{
  "n_experts": 48,
  "router_cosine_scale": 14.0,
  "init_std_router": 0.00778
}
Below are experts of layer 5 (counted from 0) of a mixture-of-experts language model. Rows are named router (the router's row for the expert), gate (a neuron's input weights, with its number), up (a neuron's input weights, with its number), down (a neuron's output weights, with its number) and show model dimensions 0-255. Each number is 50 + 10 x the weight over its row's rms, rounded and kept within 0 to 99.
Before each expert's rows: "gets" lists some tokens that make up at least twice as much of what it gets as of all text. This comes from a sample of Wikipedia text that the model never trained on. Tokens count by the router's weight.

# expert 5
gets: "i", "B", "M", "g", "T", "N"
router:48 34 55 42 39 31 45 36 35 48 60 55 58 50 47 45 52 59 40 52 44 41 48 55 52 66 55 53 55 65 40 48 49 36 37 65 50 43 61 73 41 58 52 58 55 37 72 46 60 44 34 56 44 39 62 45 50 50 46 47 67 59 48 45 47 58 65 55 52 26 54 52 48 58 43 49 62 45 51 62 37 51 57 73 70 64 52 52 49 56 53 50 50 51 62 42 58 74 49 51 40 63 58 37 48 52 47 47 36 45 49 53 34 48 55 35 49 37 61 52 51 54 66 62 70 31 39 48 20 50 72 37 41 29 41 55 57 50 62 45 59 53 52 43 31 55 44 39 55 39 62 41 45 52 49 55 50 49 48 54 50 37 57 45 58 26 42 40 44 47 52 56 37 57 39 42 71 54 44 42 60 40 42 54 49 58 39 61 58 33 64 39 39 41 47 50 54 49 40 38 74 62 54 33 55 55 36 44 44 48 56 43 45 51 55 53 47 42 45 52 39 36 47 32 34 52 62 31 66 39 44 69 40 60 45 31 55 58 42 46 60 30 48 53 63 50 53 50 52 51 61 52 41 57 64 62
gate0:50 40 54 47 77 37 60 39 58 45 38 58 38 57 29 37 43 47 60 46 51 56 62 43 47 31 56 62 23 39 69 61 42 39 31 40 57 52 43 54 58 32 60 50 59 47 43 43 36 41 51 55 38 61 66 65 42 66 58 46 45 64 59 56 48 41 46 45 60 56 67 55 60 70 57 44 56 48 39 33 43 27 50 54 62 53 56 49 57 50 42 46 37 31 57 54 51 53 65 45 40 58 35 56 52 51 32 47 60 47 52 53 37 65 38 54 52 33 45 52 45 40 62 61 62 58 61 54 54 39 47 52 60 53 34 45 48 61 63 24 59 42 42 48 48 50 58 53 52 68 41 28 56 59 48 75 58 51 62 51 52 32 51 54 48 58 54 43 56 61 45 41 27 45 63 46 47 62 42 47 64 34 54 51 35 54 41 31 46 44 55 62 35 50 58 58 55 58 59 33 49 46 55 48 58 47 37 46 55 68 52 61 50 50 47 62 43 75 69 40 56 55 48 46 42 55 50 62 40 55 46 53 46 31 46 48 38 48 58 41 55 44 55 52 46 56 62 72 47 38 41 57 57 47 54 56
up0:55 45 67 49 53 45 35 48 47 46 43 75 46 46 46 36 51 57 54 31 39 47 58 45 54 50 68 55 28 46 46 50 41 59 45 50 31 62 45 49 53 47 65 52 67 40 52 41 48 47 57 47 53 55 55 64 33 52 50 57 62 61 76 46 36 37 54 56 51 35 63 46 48 46 48 38 57 48 31 52 25 48 57 60 50 54 55 48 64 67 36 47 49 39 58 32 57 61 55 39 44 55 42 57 31 41 42 56 61 50 48 60 45 51 50 36 77 29 55 34 59 50 61 67 63 41 53 55 52 53 48 43 56 47 50 34 44 59 66 35 63 66 51 51 40 46 57 50 44 57 40 47 49 65 53 56 47 29 68 56 49 31 69 44 41 51 45 51 53 53 44 33 35 56 53 56 50 61 53 40 65 41 42 47 44 67 36 32 51 43 47 44 39 44 58 67 49 42 51 33 58 47 48 45 62 51 39 57 48 55 57 37 58 42 53 48 48 58 60 53 65 31 52 43 39 40 57 50 55 59 47 54 41 34 44 33 43 54 58 28 57 52 53 38 64 57 49 61 54 39 64 59 68 59 76 64
down0:32 34 32 61 64 56 64 45 44 47 46 47 40 53 52 73 24 36 58 59 43 51 34 41 35 60 44 48 62 49 53 52 38 61 62 32 41 46 46 65 50 37 66 38 36 37 51 44 54 54 43 51 56 43 45 58 59 33 36 38 50 46 52 45 47 46 50 34 51 65 37 36 39 55 50 63 66 43 46 63 65 45 51 53 46 47 49 44 44 36 42 42 40 36 49 49 51 48 60 34 66 47 45 48 53 50 54 76 40 62 42 43 71 50 47 64 54 49 54 56 45 52 39 46 65 37 40 42 31 62 37 52 36 42 40 42 45 53 58 60 28 55 49 56 44 57 49 45 50 61 41 40 44 39 48 51 62 39 34 52 50 49 35 47 46 66 63 49 43 42 62 51 44 42 57 42 49 53 47 62 54 40 56 52 40 35 39 38 49 48 35 31 52 43 38 55 58 56 52 66 55 54 49 46 49 55 45 49 41 69 59 59 79 42 43 46 43 52 46 48 55 40 45 29 48 55 66 43 41 44 54 47 31 45 37 62 66 69 27 54 69 63 38 35 41 45 61 55 59 43 53 57 52 35 67 54

# expert 3
gets: "was ", "is ", "had ", "has ", "as ", "have "
router:51 66 48 47 57 48 55 40 45 41 42 65 45 50 42 54 55 49 47 50 49 34 29 39 44 56 63 34 44 32 50 42 48 40 48 48 60 39 50 50 62 56 49 50 45 48 45 51 36 46 61 39 67 58 40 28 55 56 58 52 54 50 50 65 40 34 48 35 43 37 57 46 52 41 52 41 39 57 52 81 42 40 67 41 64 46 52 56 43 51 56 50 46 30 40 49 54 42 45 48 40 47 59 69 48 34 55 23 59 32 49 54 53 58 61 41 37 43 42 46 46 60 46 38 49 49 57 57 47 62 42 45 50 62 32 47 68 49 52 54 68 54 49 44 61 61 49 61 59 55 51 67 47 60 53 33 46 50 41 59 56 34 46 53 67 55 50 53 72 58 46 56 54 44 46 45 63 48 48 60 74 43 52 48 61 60 52 28 33 40 69 35 41 41 30 53 30 41 63 59 72 50 60 47 43 51 62 62 57 54 49 51 49 57 48 46 55 50 39 47 30 55 62 39 40 52 25 41 30 31 42 52 57 57 40 51 64 60 38 36 63 63 70 52 57 36 49 65 53 53 45 47 63 53 44 63
gate0:46 55 52 64 56 56 48 50 34 44 50 28 37 58 53 39 61 53 42 71 47 50 50 52 35 68 51 68 66 18 53 53 58 41 46 39 49 45 47 48 57 58 52 61 68 72 70 41 64 52 49 59 58 60 46 58 59 71 49 71 58 60 39 60 61 67 55 46 38 48 48 56 59 61 32 52 39 29 52 47 55 57 61 44 47 30 56 41 51 44 53 46 40 48 35 56 47 57 61 43 36 44 49 49 63 43 57 62 58 60 62 46 50 56 66 35 58 32 49 60 63 54 52 45 30 53 56 56 49 61 49 54 46 57 49 48 55 50 37 48 51 39 48 42 53 59 43 46 62 33 43 57 50 44 37 53 58 56 68 51 42 57 58 58 51 58 56 73 54 62 59 54 45 32 44 48 69 48 67 67 55 24 51 49 52 44 29 57 68 38 58 46 51 57 50 33 54 53 61 55 55 41 51 50 45 46 57 54 63 44 51 51 43 54 56 57 52 46 65 56 63 55 61 37 58 42 45 29 41 58 56 47 65 65 39 58 67 70 33 57 45 57 50 60 57 33 40 57 38 63 54 58 43 56 55 61
up0:58 57 53 67 41 64 45 40 46 56 57 51 37 49 50 52 66 54 41 56 49 47 51 48 48 64 44 47 73 30 54 50 54 47 47 41 51 52 40 32 58 53 46 57 59 87 83 51 48 53 46 42 46 52 48 48 63 58 49 58 54 60 28 50 68 67 57 37 33 57 54 58 47 60 46 50 46 41 54 41 71 38 47 41 53 38 51 67 50 46 59 52 33 51 33 63 42 44 61 60 47 52 42 46 61 52 55 59 44 71 69 52 54 59 58 33 44 53 60 50 55 48 54 47 52 47 66 56 61 55 66 61 19 35 49 45 46 44 53 38 51 49 29 66 52 52 60 44 54 21 37 62 55 40 40 46 45 50 63 48 47 63 62 50 37 64 55 54 40 48 43 48 42 42 45 48 64 47 62 54 47 41 50 50 35 49 42 57 63 40 61 48 64 56 37 30 47 51 56 53 41 49 34 47 46 48 56 54 59 34 51 48 65 51 51 64 51 42 69 56 60 58 61 53 49 21 49 41 40 53 53 56 55 58 43 53 61 64 48 43 55 50 63 71 47 39 50 58 41 62 62 55 50 49 69 57
down0:32 56 67 28 54 33 64 51 34 51 38 62 56 26 46 64 52 44 41 54 75 55 41 34 39 41 71 56 52 55 51 37 68 56 60 50 48 56 63 49 50 47 43 46 56 51 42 57 38 61 46 61 46 74 56 37 41 50 50 49 59 56 34 29 30 57 53 55 56 66 65 48 51 38 48 35 51 38 48 54 43 40 33 51 42 69 42 62 45 34 56 30 47 56 54 63 70 45 51 50 45 61 51 60 53 19 55 50 61 48 60 51 54 42 71 47 38 64 53 46 37 33 59 38 61 70 37 55 46 59 62 57 50 51 61 55 45 54 46 49 54 47 49 50 54 35 56 46 38 54 46 55 74 44 48 50 49 61 54 55 36 35 45 42 52 56 43 44 52 46 46 32 43 32 49 58 63 51 48 38 65 59 56 54 42 60 58 32 50 54 49 39 46 43 48 45 44 58 57 46 57 48 40 53 44 57 48 39 66 40 47 47 47 68 39 34 58 47 51 56 38 36 53 43 61 53 50 38 39 52 57 29 54 54 49 56 45 58 59 43 35 39 70 62 48 53 57 40 53 53 60 38 32 50 42 41

# expert 12
gets: "and ", ", ", "or ", "to ", "he ", "a "
router:62 42 48 39 34 50 45 39 46 41 58 41 39 50 46 39 64 40 42 38 46 52 50 44 33 51 48 59 50 41 58 64 53 34 41 50 47 58 45 42 69 63 32 59 57 67 39 65 55 60 70 33 58 71 59 60 56 58 52 59 46 52 54 69 63 46 39 45 38 59 44 55 57 50 39 60 42 68 46 57 64 36 52 60 50 47 46 54 51 59 52 50 41 54 47 54 57 68 61 58 47 51 42 72 62 54 62 47 53 41 40 63 59 64 35 59 58 43 50 58 37 39 48 48 59 36 54 65 57 54 57 57 38 39 34 44 58 46 36 33 73 73 39 55 38 56 47 51 41 44 40 53 52 35 39 45 52 44 36 56 52 40 59 45 52 62 43 40 45 49 64 46 30 54 46 59 52 44 59 51 53 56 50 62 35 43 65 42 52 63 28 68 70 48 47 44 35 81 60 58 36 56 42 24 44 63 56 59 53 51 70 47 49 49 52 43 53 59 48 50 65 55 52 43 48 53 54 42 44 40 61 51 58 63 30 47 62 59 62 51 31 49 42 47 31 49 46 42 38 65 49 46 53 32 48 49
gate0:52 42 15 50 60 63 51 60 56 66 53 37 55 56 45 56 68 71 37 45 53 66 38 45 56 46 53 48 56 56 54 48 49 40 59 61 55 37 50 48 39 48 30 47 57 39 72 61 35 24 48 48 54 47 46 55 57 35 44 61 46 66 33 51 50 71 41 62 39 41 52 42 53 29 35 21 34 58 41 46 54 27 38 39 54 58 51 63 45 48 47 58 50 52 53 38 41 42 64 51 46 62 56 54 49 57 51 63 62 60 38 40 35 51 66 65 40 57 45 52 42 58 51 34 51 41 37 42 53 38 44 50 49 48 41 46 46 57 45 71 52 35 46 65 54 46 50 43 54 57 51 50 49 54 51 53 43 54 60 53 65 63 49 48 45 41 48 54 51 64 45 52 55 49 39 45 39 59 53 77 47 52 45 67 59 34 62 50 46 23 47 58 63 44 49 62 40 43 46 49 57 51 49 48 45 42 63 41 36 63 30 46 48 43 50 52 45 57 50 54 60 62 55 60 43 50 63 49 44 43 51 31 51 47 73 52 47 46 64 46 60 63 66 66 72 35 61 50 51 51 40 58 68 42 59 57
up0:55 38 34 38 43 68 52 51 48 62 56 42 54 43 50 46 66 49 42 47 59 47 48 52 51 47 41 61 69 53 52 53 33 40 49 59 43 34 31 42 61 57 38 62 47 46 55 47 44 40 51 41 49 55 49 56 42 39 39 60 44 63 41 64 47 57 55 52 44 53 56 49 51 25 43 33 53 36 22 40 56 37 42 48 38 50 57 56 50 58 59 47 48 50 46 42 28 49 68 49 37 60 53 44 59 73 57 51 65 64 40 43 50 56 70 41 46 51 43 68 40 43 51 35 47 31 37 58 48 32 56 52 43 34 41 40 52 65 42 55 68 58 49 51 43 40 49 58 58 28 50 57 38 35 41 62 40 49 43 58 49 54 56 41 50 55 37 37 53 59 54 41 47 54 37 61 30 58 55 69 58 55 55 44 31 36 46 43 49 38 33 64 59 58 41 61 43 62 57 44 38 56 47 41 45 47 55 45 50 67 39 36 39 32 37 41 41 55 59 61 66 55 40 30 47 53 53 45 41 34 60 38 52 52 66 53 48 53 63 45 33 67 57 70 56 52 60 47 61 39 56 76 57 41 59 52
down0:58 57 48 70 41 67 49 47 41 43 58 49 43 49 63 46 55 36 44 53 77 46 40 68 61 21 53 54 61 60 40 59 56 46 38 54 49 54 45 47 42 52 28 53 59 53 34 49 46 39 67 45 50 45 47 64 47 39 32 50 46 61 52 56 40 41 50 52 66 34 49 50 69 50 42 50 65 12 44 18 44 63 54 51 64 31 33 64 44 51 50 59 49 44 52 41 50 64 48 33 50 40 68 50 46 48 63 60 58 61 60 43 54 61 65 61 44 61 49 47 58 53 47 59 63 27 59 54 47 52 34 50 54 38 40 42 38 50 48 63 34 62 45 41 34 43 49 44 26 52 48 43 73 46 46 67 46 51 50 39 42 42 52 42 61 52 47 52 65 50 41 41 53 42 39 51 35 64 44 47 55 60 39 60 44 55 59 57 46 59 53 47 37 45 51 49 60 52 57 63 40 36 62 49 51 38 49 48 47 30 39 63 49 46 46 49 43 50 60 60 50 51 66 47 53 40 62 51 44 53 75 46 46 55 71 50 47 57 53 60 44 58 43 39 57 65 58 48 47 46 52 30 38 44 44 55